Weights of a small mixture-of-experts language model, trained from scratch on English Wikipedia.
Size: 14 layers, vocabulary 34374, 124M parameters.
Experts: 144 SwiGLU neurons an expert, a softmax router.
Training: a variant of SOAP for the experts, 7815 steps.
Below are experts of layer 3 (counted from 0) of a mixture-of-experts language model. Rows are named router (the router's row for the expert), gate (a neuron's input weights, with its number), up (a neuron's input weights, with its number), down (a neuron's output weights, with its number) and show model dimensions 0-63. Each number is 500 + 25 x the weight over its row's rms, rounded and kept within 0 to 999. Numbers have three digits each.
After each expert's rows: "gets" lists some tokens that make up at least twice as much of what it gets as of all text. This comes from a sample of Wikipedia text that the model never trained on. Tokens count by the router's weight.

# expert 5
router:452493470529481478477481457507485493512534534519554511528542495448528513488479480493483532490490457532467484485494496519484450482465523524492553508472514509496526502479540526473475521511492486
gate0:472521518493498506489545480520533479489479497528524484491507503518558521465497518464497488500526505471503501532496512506484520507496494511500522533539497480512515517518503484492484502521524520
up0:489502489489496480479484510507495453484523503485530491509549501483449512499468500489496486502503461452515483488504474483498507553512519510504492521509506452488539507512502476499540518473538510
down0:511492520521512510530493502470502484502471521493461486402503470514483538518460476452497523482474498530504504461488496532512448534490484495488510423520488506506504504525486452472495500521482479
gate1:485487528502511518507560525496520489484483544513485487510494514506451518517486477514497522499494527480510403507440487487529483496487504518496510489519464503497438497516509506480475514497536502
up1:493443488492505526488499506511479521503489474491493544477508481457498496510491465473499502511476475482516546438538498492486492533443508473502474519455516491506545530486511494512492486529454497
down1:487536499519486541559444482501545521526498464506472522496539447523475527489512500504542487496485459488512557517478494473478537462522532528470489517458519534499535494495504522504487487541553515
gate2:542477482501485557516509535525485472451541552512557496458546512508535522476475453526474496479523494476508520498515480523470491475494515509499492530522485501496470484540525493514505518574496512
up2:529468509475494510495501519492508479515503518475544512534507516530515527541502523527463499529511487469532490515519495542488565500491487509498476533500496497534512509524523513486497508500514501
down2:489527482503503477562536519510527514495525547491519517482505495520494469520501456498567492488450449469509489515487504494529498480502493421532501469469550535486506494526490527544458500456489495
gets: " of", " in", " to", " for", " on", " at"

# expert 24
router:513506560486492501549508496469522534518434480459488487492537497493489498518508498458522479493547436518483543549536469528508500514526524504438479482495478526505451499486501507484461500506483486
gate0:519471521519520461493488499535489469513542520484468479492505515474507488462491500456518510496542530511499511469483493506512471479463527484468487534511464531498479517551527487472465495479483502
up0:524535507493544521490520464499519466524501492506461496464505484500513482525506473514503489472491520460485480492489474514495466495459525483472512517493529529518507492465493535468536455510457491
down0:521494484492488531511473489518481456473503500469496510441462462495462499473503512520474504535491519495481493527504502505524499487512517478467480449529520498475490516452497511497484492516468532
gate1:481504522534497469483495478484481478483484549499514525521513510510514473484534564537494482498502456560504477494462508552431482509500496455448552551536455476482507518515484488486493496513489515
up1:518481494478523543493489540520518534494532468503490461476506472490493535500492450504480491504511518464470530509537499459574467495497508563532473470480528519525503471509489497499489498505516467
down1:461499523445528503476485456514510521499511488495545497504499509516477527498491502482472499486468503491459461506482487504492505518463490491467482527533507466471498482459479500496535502516497501
gate2:468499535519441525483535487480502471460473487509479535474494507519500482518487522528483474492520494453544499497514498518480511485523459523528478485518552474484482522499500438542444549510490519
up2:461513533509481509481548533466495504478534502517447543506495477504500487529540538487459482526488502452486486462537538517486527541479529478538504503509536486494500490482517453495450528507486535
down2:505522494478522517544520489486496542480517485516521478541526513494502496489520498548500501520491481468527518480553495496534538516508482509502503502464483501520470485462505484504490500512499501
gets: " the", " \"", "'s", " The", "The", " a"

# expert 8
router:439469499533515484508452462525496450500524533547526496506508500462518542535496472487492530504501495515473489482496487489448475483466513511528562532496496546496530540544535526495518474487502529
gate0:508507496497468492516518528483545514493519508519479496511482502489527491518513511506478506524475481476490504525476503530467486518491520482506512502526478540511553484487499487529527486477403466
up0:491494470523523471458471516491510490503524537505518490488525453529479476556537493507518481476448442480518491499529529549490479530518504500516547491531461540506462519499516525498509449509484494
down0:509499500485514524492469466491430484514494513523500511507471484485546469444517471486515504524497530489524487519466494542522481492522526505514448550475515455532503481472489476479502487515501501
gate1:505515512471508486449503492495499496526504528489472494503455507498460484537451473497528506462474510498451539484552518511500504494472441534518544477483503475514534459541558512487517511481513495
up1:482514530485466541508496469523448494504518560476460537511466517498467471506472472516494467474482512476483511507519489546517518485508460530484502496480493450521525493524533527501485485468495533
down1:503501496513498472503511502499525501516540512465525458513488522533497492506495494512495512501474517489551482538506486496475469552482501516508568526489536448476456495483463507510526506477492474
gate2:519463510527493477499505516512497432455468505486523483560501501526495493452496492530490514500488489526493529474438484514502514498542474462500496504514502468495487478461522474471523508518479501
up2:492550464493533481527522516483474541537510498494437483484519530510493466535485484495489526496477508485513492499531500502480536519476548551509502487471491487479522502563503506501468468467527515
down2:487518524531543504446488505471497477499519484439497487506487512529503517497448521464530526465493536546522533518485480492480512533502478537499513513501507495520500518488485514528511456453452469
gets: " in", " of", " on", " at", " |", " In"

# expert 20
router:549470453553481503490534528507517541538501505517559497500481538494487453503532505531500485501510507494501504528538499482498512556550487523493515515536520503520519473484466490486485549467483530
gate0:512533519464501498509483534517528550508526477451527491503457547533537509478483472493510511503517482506479492464506511470541497521468515478494519546502498520510495513475494537464437505510496493
up0:466493505473484473495475529499504489473517524538529504482525497510491546539499487475530461512482477467457492534480528532478475492497461522490501525488496490525464487500495464442504521469526495
down0:482489509521529498469519486443502485461502510464518534516520493498494559524478466510537505500503505522505530509526473474500517477523495489529486439487490486507487484489499488459514503479457532
gate1:530493548529533485501474494496485487538504463479486519511501516522457517511457473476506492514532528538526508523498488504509470501495467517511492519484479527485465476509498517542548508453472517
up1:465492481485520529513486477521528496454474518478498480517519484485520505477546487516526534504474509534474547549539532534509511474511446487528525462502500534422548499500498527490494506490510512
down1:482488480488523544500537475473480497509470447540460524542479521506488489514489521466458502467552467554471504503488539473478487491476528452529484492472526474471488507500504451544487494525444503
gate2:516538497502538534504463506502476507520521502491502465545463473496525516509441507501483450512503488480490509476480498488454500526507511482468478529468460492466495518497464491490463505494454490
up2:515554488454519500491468515474477489510507521480507504483482480482494524556506490505531493474518513473491551494497495439540489471508506483458502484552478508516536515483497466490459501473502443
down2:470497483533515492464481531489522487507502528469513499515532511507505481484493459499473480510502550477508551495465516523489530456543483489529488510478460524504484508545470485461481468515457482
gets: " |", " was", " is", " as", " a", " has"

# expert 10
router:447486476473504504500501494510519511498516489485563504503473489519483519456497556489492516529457495488436510535512533488529534497509505482479477502537532471542506527485515455538492490509526518
gate0:535474529525433483499506523512559494494539495488513516507526467539514513487527479462486509511534491541496511491507521491507505494492539486420465532447503508489531529515536519510527525489531499
up0:490477521517480466483512468505461497538497480485478553472516518482493497481478554510499482505502463539447499506487521461445519502504491478541475525492494493544555502489487446487522520501495528
down0:519478492459512511528513499518470503500446487521485481503507524494486518492480519482492503494502507509487498489461478529510512497531521552496483470543514528522495490497491462484539487547462472
gate1:529513483500500506501500507528493507506449481508548486542508512481550484465498536508495514474518497546495500490465481438528525483503434488486489489493487494480464519477517451493504512554515498
up1:493557495510464536492483472507537512482497518517525494535491488498504508491498508474500504463505509555508468518466527492484527495489444492504506499508479495534482517543487495449487478483516516
down1:531489505500491509463512472475504509484499513570483470490531473537525510484441482473468520473453452489490494491518472518557548491495505482475508513502471469520484506486509530483512501509507472
gate2:528526453533496432519536507513493549541509463479512499499528462534466486501507507487512466502543499528492527514537514475428526503462509476508490527498519529477452554491510513496475513480510473
up2:484484541532507514520472504518515498513544518497531522521477537490554492523501485515477481504484504508462469477516502509482514466525515512515526525511484494465503517517493499520513557504464479
down2:466475483479484476522534509468497487481498490482484490509504508500447477478467552506527466485519471496486535475522503469501505527499480516477516502514500487528520460512499441486513498531459491
gets: ",", " and", ".", ".\n\n", ";", "),"

# expert 25
router:501494479521487463503489485471486503488521523516532510523540519511550498506457490532504540478506465485489524491499471460517498490493482521496538492527527460490523543477495476466485528516501507
gate0:485462481480524493511492531439514552493547495497542492512522458469490526487491521505510529508532496494471497480504517505537501471489541486531519526518517526544459454518533534450515563484528493
up0:484524470493517527488493509441504501478478499510464490501469471499487523496496510429480529512512556515515511439507525465524508493502538532478516517503509532533488469493565500478515533501515489
down0:502492470508491472478472507487493476551515486493471535530477452475492505558492493483464515473502509488539484486494467495481487516510520515465504541499474506491477456520493485527503509494516501
gate1:483504469497479486511466508474498506478495501480509482540498440503519477542494480503504554549483497548521470517489514505513525508507517521480488514468519461515506491564466443564476487542499497
up1:514520452558520488475491493518506493502477476479541530515480536478500507522503515477480459541498483515521489505526476522476504503502512515521539471546476461438518500536491466508545499511531494
down1:457479531491494487535495515487502511513482571506527521456512481537464532546464525440508518504528492472546452512514506503494425510518542497482531502517496515504507470523456501492521490513496525
gate2:485506504487496468501497502520507470540446512494535489508473545484500526516474524458532480497505497476469452443514546486510513544486521478541521542518513483520475486496488479476527511489480531
up2:452506491499539506485527522498517509513454521463485475500445518461507498517520486478524501518507479488507504501538517458531512473467510512501462538500537511565469484494489532500495518496490524
down2:508503469511464481522528504514522441505479508503493541474501509510455520523505512506495450504494482503503498476498524471532471518509509485496523508521583480501519473448501495465486517475444495
gets: " to", " of", " for", " with", " by", " as"

# expert 9
router:484519474475494515513441464520474466473484500530483491504478505490529455492484504504497476458506465504529480465509539495486540531501519432512499498478496506481465463540514562555498469482486485
gate0:497476510548493528519562472478490531480459490513494475499493543497544448486527519504517471500473483495498481499476489516501486504482481504502492502547496503480462503475501492527512510486512500
up0:552467488531502488500545489533486510475487483517475506460483511504517455539507556456442492521495494473474497464475474488486503523489526459519485507520551505505511490491531492527463515512517516
down0:549537491470498523450527454515528529514525481446517494528500498517510479500497516487455509493504486519505483514513524462522486495456504484515456499512514508563505528484517478503500501478501510
gate1:483496518503504484537507448488484512451474453505468515545493504509506513490524454490517533449513481445493469483472486487516425446517462512526493499486515490522464492527484550510561460503544509
up1:519517468492458488514503520500507515542546484493496459469538498513489439529550516483478537496489513521499513534490464497513512505523531468532513474417477505517527476501484497483506476496451512
down1:508482466468509500470488527497494476485494474477503529529484527522520515493507512459525526506514460467504479521485481435462535489552473524506471493513452527544536499528527518505511444481505523
gate2:529540553453471499530482501540516493512520529557518506516476504499521507497536535479530492519504475510526491501519511480489494473496502505469515444488469471516484528481505492491492477460449501
up2:496526482527487485466512496520509470488496478509491553546512478477493525509546498468506540503485503528527511513515473492497487513499502498503466434462522483524514491549464498536489519466495533
down2:518513471506485520489515499516508470511496446472462457444526481529541489512511546471456477466526478535507500481541520483503507483486497508497421472503483499485496459567479455514484486470477521
gets: ".", " that", "%", " year", " season", " city"

# expert 26
router:507481506462480504476507504488471531472517475459519511518563517473490492477477502470497501491532484513509484527496462510499510475509455457510493486480493547466496487496511543501507520517485504
gate0:485455504498502464500470519494494438471499525498482466517516511458487504493477545521537536483531513491475515555489529497474532512495526521515460524524479508518543466483474511543494508503487500
up0:565494481496489509500513499552510464495497475499518471500463525532508491459471463493450515458519469533490544500494515490487536528490507494478483478479487490480433541488510502575502488506504516
down0:522514521511485528465537450530509484480526472479506470447461506474490506496522495529527477539514527549456513483527520500481487526495474496500472457468520531528491483507461509491512501506452556
gate1:547522516542502488463509489510517476536499536464507490520504520451488481498509457501489493467483479526434565495532558487545472468484482484507484464518492478481484486508528478485492494499512502
up1:532501458511518518525515516475524522477466437489498524476531481488538531486563521505460491507451472471507450484477512505487507525522492467512462528535473490523501539503451531482505519525485513
down1:487528522440486497504494499497520515518508514496513510475513498492488517489522491477524470526503503511468459522455473473487507472529516511470445510509530508505487473521474518504514522496479470
gate2:515485470454526460505472515493507523497483522491522529493463475460482480490497534512475492528496516498524523441528485546501532506508511478530496515496480516480473517516475471512465428510501481
up2:532520520537534530475468546510540521523479465519499454532539496538492454491511509556510506482476519479541501535536504513527519482468518497480489531481515500509511460504540509488454534486474525
down2:525517500487503504530479514497497494512479488471485509519496492488483525557495482548487491486497551515500512499458492498462552480464521509508501477509500477493491490468530487533487518498504549
gets: ":", "-", "\n\n", " Total", " No", " Country"

# expert 15
router:485549489502520478488507484492468496499451466517544475472450485484513487523504490491499482477552525505507501477523488482524528501487519477496480494511502511470485506466458482533474507491482510
gate0:503530511502550478499464537507442420543476494489501481500512545515512519466518495530513498464491503485519486476496536521497517485520475496459488468540529545456469528488512489517487488486524486
up0:485521480497541516453454522514502506487479485516495492502487552539485530507487528510505517524495477490505473510451553486519502472493443483464525488561505508454478488532483496504433514497529540
down0:504526480495471483498557468511483490524548503487499517510499491497488508530479517528511470502528497505462486526504480484493447510484507511524476484511508526481542491512533465473481472500489511
gate1:511484501508494510491461520468481496533482521521504492508467539487529523498483512486506478552459529489488518508485502496496520503490541503474470523515485481509499490482466490548501514533436529
up1:477505470511528481457507508517497505545467511521478491541515524512510468504478528498557476532486518470513466474510520523503499506484508497470470547522479502477454509499493510511483498493496525
down1:479486480493453507496541473512462509540506528495461492505484473473496476479494511457459507467479497496522542476507511455512498499497453521518508488470507478536526510552503522504491550504525443
gate2:485487503553549497534479490527493497504496466481539480508488553509494549485539540492484519512502509498530510543520451510509496465501464471528471534514526492470476504521511470496517519516486507
up2:533487487442455541505529514480485488502521483492428509476513476494534483531488479504547521463484513500475464491510530529485487522476521524501490476482457505499493501482494511496455443469501505
down2:501488542523508495483502500494515533550496482469487493508529524489520510493517503489514453486482497551469504519492528488502520497506506495517500537522506574517490506512475463502489486478478507
gets: " the", " his", "'s", " that", " The", " he"

# expert 3
router:475503508566502499518521497489497504491523499516514527536557483495471499500496509485473486485488498497499548516462510504486490522492488511487534521476484531462484490480544478486480511490475502
gate0:494490477580470549476514547505515486477497511536530449493474538471520535512481522524548520535501530512490528491515522521497506510471512521540562464529500527500476489519525484534481477491435505
up0:484524496525471524489502528482533485499483519523523460503490526477504530478495485497526498506505515487526504470545478500501495512447505534555575474515510516496475494526476520493508472496475525
down0:526521476525505533495505504518489472498481501475507524590494499504494541514498488499478490554515519465505550515532462499501489532516508513537494491498488467526491506505455475526504494486486496
gate1:498470532522491540507502531490528491469443496498549507448519505478497531498521571492507461478515520543478531512499496541462498460498470506494503506515501482551465434467503516555492511504499541
up1:524543477481524503540499468512439531467544474524457489542529494534510502504512491492522523520525443495548518497532471503542532518479504475496503500496489498495549531545492481425505468510489493
down1:495507539491511511475469494499495533502493469499496505460534493533519516520440473483480540503496481521526496494538514541500503521505494484493503463504509532509491502518486501481500527484536498
gate2:475510498506524481489471479502512497496513521530523521470491482514459462512472439503500508461483515474489530526503497508511488492429494452508480495468486508550495465478539492504533558526539498
up2:479492499503535459498482475520505465490554483517516541486475537518438491511463470484503518513491491472523496513494479525505515468506484480482489500481463528495455466521521500502512507512492466
down2:499475509541477515514487479512497490473466487474507494488547509468480507493523513534452486490535517491472573422478473553493483449518477509512487497501530473487524518485519500473537517526485487
gets: "-", "|", "==", " |", "===", ":"

# expert 23
router:488485550473514487500540539501497496514488523472465523478511465496510512532507481527520527486504511515516475500493464520503448503479493510509478466496463462488515479506502503506571463523482500
gate0:515473488491455473490508479488435490449453534459481482478504521483526499467504503462511493482459526523471499526547512462532565516504477514498474457538492493552478486522489521440526538479559485
up0:532474491486471457495542492508444482477479524484492494498518530485497505450515477510497478489482541511442500525543523502527567507486476488474481482513471475505470521509479523472533532486541487
down0:511500491533512506477514468484515481496503502511475489537534506500511515499512484549508489510520530471487505460537486488492502506527500525511463452455504508448516505471467474513497487523505510
gate1:467491517474482513467478490457549557481530517529444536514489523507495497485508469498459515463489485464511482505495547532533497500484512525491506497482497479508477509538496561505458529497504520
up1:485490553471505491470479548506478554498520511514467501497524494509502526470514474527501499438513508512486481500495553504517513468468481463488533515474496438511488485517476495476505522487496514
down1:504474533494494512510563506480456580506508472519476483527489488492519486505543488500449503532499503480501528435495504458530488472508478535550480517480485488486520471491466506494498508493482465
gate2:519484533522560484506491529457524504499504481495524497473514505501498516490482481520487472540551534528446544468495459524511495486523542459491483507528524469539484509467480474500494519484499500
up2:501541458489480520518511485518458510492483503530524492531495506524480504531523509461485527503475475503566465510522522474486477508494507544488517495486473520453509494521525492484505502523488518
down2:471484511517501465551527481507495512484495506509559521500487494525509513466500493515492510521484489468559435476487505533517495465508553469478529521541497492487508457470495496509489524450520486
gets: "20", "19", "0", "1", "2", "3"

# expert 12
router:516500444531530475520483507538496516510530547526537489514506478481526531529490518486521527494525509465537518494495492503529518496479460487491528501495471531526479480469489492538503575501522479
gate0:467503511506491496554479458516489529493513579495500522504546444514468463489504500545494473476463515462515487566503496486498479505514550466485487548479489518501504511484512556482511479494492528
up0:498463453462502499528478545464487489478530521488470501401518510517524502484533492497478482527498492487479419466509488505539486463532474495434497498468476479497486492515512464547486548513525519
down0:498498505515507492505514467493524509508528480506467473510547448455498491519474525433497525538508497494500501545463517501548543502491479493488490510548462521466508492486483501545512510508491489
gate1:521508543497456508511507475540480498509517508493524505470512520516485454470503497515480476480494477448512498506481490501504512491526510456458475494485498498452483467479521494538501511481534484
up1:499519501490491497560484488491522486539516502485506529465498471525500504497520442503453469467489434460529448507515482502461509516530483513472482482491530513485509446513514528475513469492475489
down1:517489480453509523477520488513479554485532463517502477454531501528466465508491483518471510473494457466485521501467496518524505488539487518488482486484465502500491439504504480509488560454490508
gate2:493507483473456503532484452502431508481528532446532509497505500491502490469460475501470484501481501486523530500479510519519504488516509499501501462494478532484509498471466539551512480490505512
up2:520470475480577505512542479421447502506517524463500542501503501491466506481489492458506537497486500513462511499547461523483514508501461525509488494512505512493497483462453536447516516487535478
down2:535453536453535528512501454479463478463458479515500516451470511473515530555533531498500507524500448469502522526487470517514499500512501529474498528497521564509491509515512457525478499494477509
gets: " a", " and", "-", " an", " first", " two"

# expert 19
router:501536461506489567518476514502496459487522534474538465481476465522480483477463529503493496548477527498498489513501521488470504475505481488476502488471521489514457500491491545527534505512535511
gate0:514502526509490464524492517498526460526500468461526501525474487476522462504543457478505504482478485464529478467481470517508444472556446487517495465550537510514490519466555486474483510507519496
up0:470515529497552467556501530504550464499509475495533507532494478520536449494519468485502488461484483498519492492488469511509446467512441468520486480537521536520494476497520500500489488499508494
down0:532531472481501532504430508498501466534484493483536487490467533507488521475476509536493502483472487468483464516509526516480483503502518540503504543478496493449448461495497522494544462503536512
gate1:478480519505544527489495508524490482499503506496487524525520487478489502487519512466558514493521535493508512513516528485490498485521501488495524454460509468511489489547505508521468499505542489
up1:524482517507498475490481466503505519483501547456515482519509516507496525480481471501500512477485496473504493508507508483524498480473472500510495492502536526518520530494533528534477510504504474
down1:484526471520483498481468497506506493517468479496496499512496466501526479490490498447500536465468514497460513476529522486535520534468522460512542467547522496494512504460477524464474525535479511
gate2:545488525507476476471506514495472516527536507479496505493512433497476542519467506505519465515489510458441482517486475527525463467528481444500504485525514458552527486514484532433531488480525482
up2:494540433534477482509507510501479518515465508502489496526483555478495475507464533518467575474494489545542522510475456498506497533555524494511487542485518500505488499483523517575506470530511500
down2:509478487475515512523507481501482492538501519491443494520502505504482498518500480528519477493501490536447454448569511465471493532566522490519468476452493521479463492478499476498522479524522524
gets: ",", "),", " which", " and", " where", " who"

# expert 7
router:524479586556496507515442500515499471493504505483496459465512499512513497500472500494482485483496506522496490469496534508514471499464511515491509488490468498501471441517498487527486488519586492
gate0:515471451502467484455458529483513471480496479460487496498539505517523512491509490515537475472502507500545547511480504518509532494521468496548522500486473530517531496475537493497495503463492493
up0:474514462512530508490483510510529489507512508496479508486466504508521446498474495514504487503506486475492494509541493523498500493493548522531498474491482481502499488524534485503493496512522488
down0:495496479527510489485511536514489474468474466545530502480536521534543461520466514480509501504526475454446492466520469516490533498521520508495497457458502511515531517494535499525504518507472522
gate1:523448463500519501487472506462516488470506489511559468524487525505510467492498485510527452511529489530515476520513493461496511476508501473514480495451474476475514479496507453455440502505483508
up1:459554502502499497498504457525512531508493474490450510467498471535513529493476546497519514462502532508521513456466527527516488493524490524531515490500489567534476501495473516506516530483508483
down1:501501527479564463473494499499526489480482490502514532513493535499528477472529556510512497528527484485507466489520474472470508500519509551479528537570512522548489495478522493527501539472479518
gate2:520535582518530494528481510480495489529514528496472485464483498452524509452483524498501500494497521464502469474510525478508539515531508476469515472493476520505550547522498514434503526490487502
up2:505462440489492503437517520475491511511499475488489500521483524514508492534536495499486520486534540493535533519439486536503514471530532552531471514527526439493484466477523481534484510504484518
down2:508472504492482557522511485500483495503493471478498512440522543470516497523501462490525515504470494506488487513438465482463499491495468519500476493507507478514486501486460470439514490512487504
gets: " ", "20", "19", "10", "18", "–"

# expert 28
router:496485495481496480472506482510515505520512525522497497516504515511501542491517517509493526540482505501454540508539485504474461454475505476500544463499552497469519529513490501470507471573476516
gate0:469478480517508515532467491535449468484508502535503468490439488528461516507510492474469533527501466467539485515512488535479506473493503493511486485535470493500493501527530546490478502501494513
up0:503499486510496496477463508512456450455496483516500520467506570526520536453522527498508520498466515533514488506518457510504531489509527497489533503477492456509541524526536515505432477517489505
down0:465472527502483467551551497512506518477543548528490484552500537503488486488514490486512449522544487549512513510483468474508481524484503455519468458517498513527529489488487526514525526507463511
gate1:511494490485487511468455520500490516542485497495490446520468511519488489481507499480499496477506493523437518458502510477457505508513497482472469476511543507499517506486470498498489503523506457
up1:491469531519549466456487493496492475506495524480482514484504484491566485446530502492532452458534505476502504490480476526488531523484449484486508486476512505513465548532474496506529520467524506
down1:487534460479470510495461492474463466547457522472500511469547516461531477498515500466571471510549491549515518503496499531502511492512474457511507478443434500494485541518507485507509461474534476
gate2:492474531518484488475517504508494529456512513498476521523531528500473452517509515515503470496526480507486457534509473466505509531513500514479490477521477491502484536515487492511521503450463504
up2:470503521497496493503466501510510472511490510496458480483458490523475503541529459435502514462525489507486526477515509539518517518497529481508501540505528485525503518472492500485499558549519486
down2:537506454507516511499499517446487482521503510532514475477506472490477492506512504472487485446495539529494453500491497484521525497545504539489520543486496493514475487479467476558525494530505501
gets: " from", " with", " to", " of", " by", "ing"

# expert 14
router:487449487511520518481481478500495544522518526525506487451510462481488510519503497459478510526538501482525498474488492499499485440471465525498510473505540556515485517492502497497483541501523492
gate0:507460510494511518500534479522448519469502500506524577523495506507507484514502474496459472537494463462501513474492535495452461488505511531502503522519483510537516522471528477518488470518463542
up0:512518521548472479504520509478490477536477514450478542470484501562495526461570522503465500550517517526526510501495519500503517480526521498489539535444499514451459490520497460514511468560487480
down0:513482525502503512507469499504475513482525529497553490486476509517448503465484497491502491488509535523464495487525514512491494511501522563512466492513509483501490507455479510501525474514489548
gate1:481504464488565506540483485488491533497475475463497476552498541524494499492471491502520504461552486513508489523560551484496545515502513459479485479471476531545511502543483489518524507492520501
up1:514520490502505489490511466532535526477476467486476507500488496492495465535521516503466533451477475492499499559501521439486459542522479508539527495491466473482482495457535491483478555540521492
down1:493509451504479499476472500500523483525490535504488511532510507519510509486551486479470483520514518477511480544489467525488513465517463500523464476505484511485499529429495492522551529528492531
gate2:461511521517468492494507526481564487469505471527522534559501474505486454485515510521513484521501466515474532494509437495493511471483521479477540462512478455452477483513507515541489520505498506
up2:459493550518508503496512528531545467511509488488502528465508502524533452515521518510474498514498511479481501534540456477496492494500484514519518464546484521486527509519528493467513447504488515
down2:494501495488495482473495521486506512464487501468505502519459537455489494506504487469511493507488517575439498506534473452477464500455521450522491517534522476514500535516490563532514486495510512
gets: " the", "'s", "th", " The", " United", " American"

# expert 18
router:489482457497521504512517474509549515518492460503487489541493502501493514494520519525514504480499476487536527500507479517461523508549551481509453475519491465499500519495515477491509473520501513
gate0:480526523462531501496509443502541482520489495492518526472524511466527473484512525498510496476529475477549479506519473478471510504547481479482478486511478514541502476511478493510442487490547492
up0:539526515533477547521522490548520517506514496517523486499483499530515482484468507517476452503503558454502523513471508502471519470480499502462481513515541494509502511532487463490482484544472471
down0:495464467493511519480522471531504525477515483489544520499492563541474477525530535500513498489512500478513494563471510542500554528467488493489448507506481484502495519550513506502507547499511490
gate1:518503479482546493537494449487493505540514499516483533577497519493528473502538436498500516526496466491494499519527477493439517497537512441518466474485483491504505498482456521462548499487493537
up1:511488503517455479527549523515520502526485485485498509463509493521503490476478534487533494488508508529503488513513480499490495489475478515443498480497523479518500446526511457510475509483491473
down1:482496515529505540531501463475483503522479530493488494467514556529514482511456514492464478526514485543481488480505525533530456519496475541524529463513493501543494504531490491484521493508494497
gate2:493499483500524491523461483483442490540499529538496458505529520509499506504519517516526519489498530495471471463492493471465506520509522555497501512541499483488511446507467525517497456519473491
up2:518491523505476510514524534500552509458496475463503548500473470504505490501480480503478486481489470491537513515514514509511509489474503443480513484470500514523494537518528472476497551475520512
down2:487513515460498465473485535526512511529478484531533530509489518525539511505469486480468485487522459531492489535480472483501486542530519486512540541513541544497511535494492509489508502460502529
gets: "\n", " |", " |\n", ")\n", ".\n\n", "\n\n"

# expert 30
router:559536491491487534451517499460461528517465484509515487508528502511481468479525504513491467456473483458500519527509532511496523534516495532519470522539523476556506480479496550467513505460475490
gate0:521492504494471467493458496503549486568536496491467490514522493560505454514518516467449489531478507526501490496494450507525469514477478523480496536480521471468496494486493513520494487514499424
up0:490499503471524570482540514511504536459482547529497519494476508486471553503506491537543472482505554509505524527456523489475427490491508521513502485551505495506499516516503484512507480491454529
down0:501544540487539505482473553543505543516484548491556498523440488497488507499498494479514525514470486547484525496510576519501417481489541492495518518516472530509422496516486511491465462497533513
gate1:471553535490495559522475467535527476482503464522484473488529475488503496531519519459517550502503445450519494486504459486478499496493487522479481496526473471495454515496516496485538535447508520
up1:491503503531510482490504511516528435490507474541469495507515518501498454502506535495480503497504500488463481519504514483493501513487503550476483519534470517456513486456497518478545526473473534
down1:492503519505493515497517484490537472507515495506484515453523453492504458484456513501458515480498465476489524498513486457512474487503493537485487534517527553504520511480494490463496512465455463
gate2:489528482488455497495500461504544519523488500526446533508457489503483529482491525516512464474529477486473505515517510527481540451498514528524465516463495500534462559488460505538544525511498483
up2:458457492471454511500473505473575491511484474533431515539503491474517550519491512486517465474508535454504526490514525512501536477503519509482449479511492503510526486475467551497545516531484515
down2:522451495487481507488518490481482481522475515512495499448522528517459511517485489526537467466504496525488508488494477506526482505555506487491504492532525493469475463488456553498495491428461469
gets: " was", " is", " were", " are", " be", " as"

# expert 22
router:494475543502516483497509520495472490475514469499507502498497479505502496536490474507477512485499549491436460469502499541478502497473501524459514531474497509479479544501525473487473533485513522
gate0:511458473472445464516535547453504496468482503547503480479451501505523503519540489457498479491522477508511496481495480508466482536500432487478463493466519495431526530528532522476512466519460517
up0:470530497498529460518461541500530511453540470529519445450502493512482505495487427484472467512510489522454531511485453469475470484488505492549477509481498498480486525532517531505505512505505533
down0:481509479531477497471486506486486470478494512523526523527558453499519513485463511472509496494508500518512497496517509531525480490476497500468512496472462535507480531513502512485496510468546466
gate1:497504509509482514533516528494493574504492478531515491492494489506488519509522488555498468463454446511539533439528487494473542471478477497454464468487507501515509471505502507524506494570469510
up1:483503477476505518474514536451483519532492490536476484508508491507502521494532469532483527443524487508482529523486497484514548486515469487495520473496461521526535478505489511503492508519509511
down1:463461459540492533476497484502518494516506491496528518502457477515514506530524536486490543473487516501507561465459521477489522479481537548500503526503494538481479514504503538499480462503499484
gate2:560478526538563485502496507501530517462491508508534502490498534488477442524533516545475519504541557507464487474495486552470509494506481488502502533479518499469500498514452478490491499487538516
up2:459559466500480521508494498494530524513519531488490516486468444468493533504446488473541475492462461515529528484513488512480474511511513502512495480508484500499494497450547500507490501537466469
down2:513510494513443489506512475520461502533534476518511542493520501511475521473460517515494495484510455460503502488529507480496484466506474507463518505539517472544488497484533440526485518486501507
gets: " |", "o", "a", "i", "ia", " John"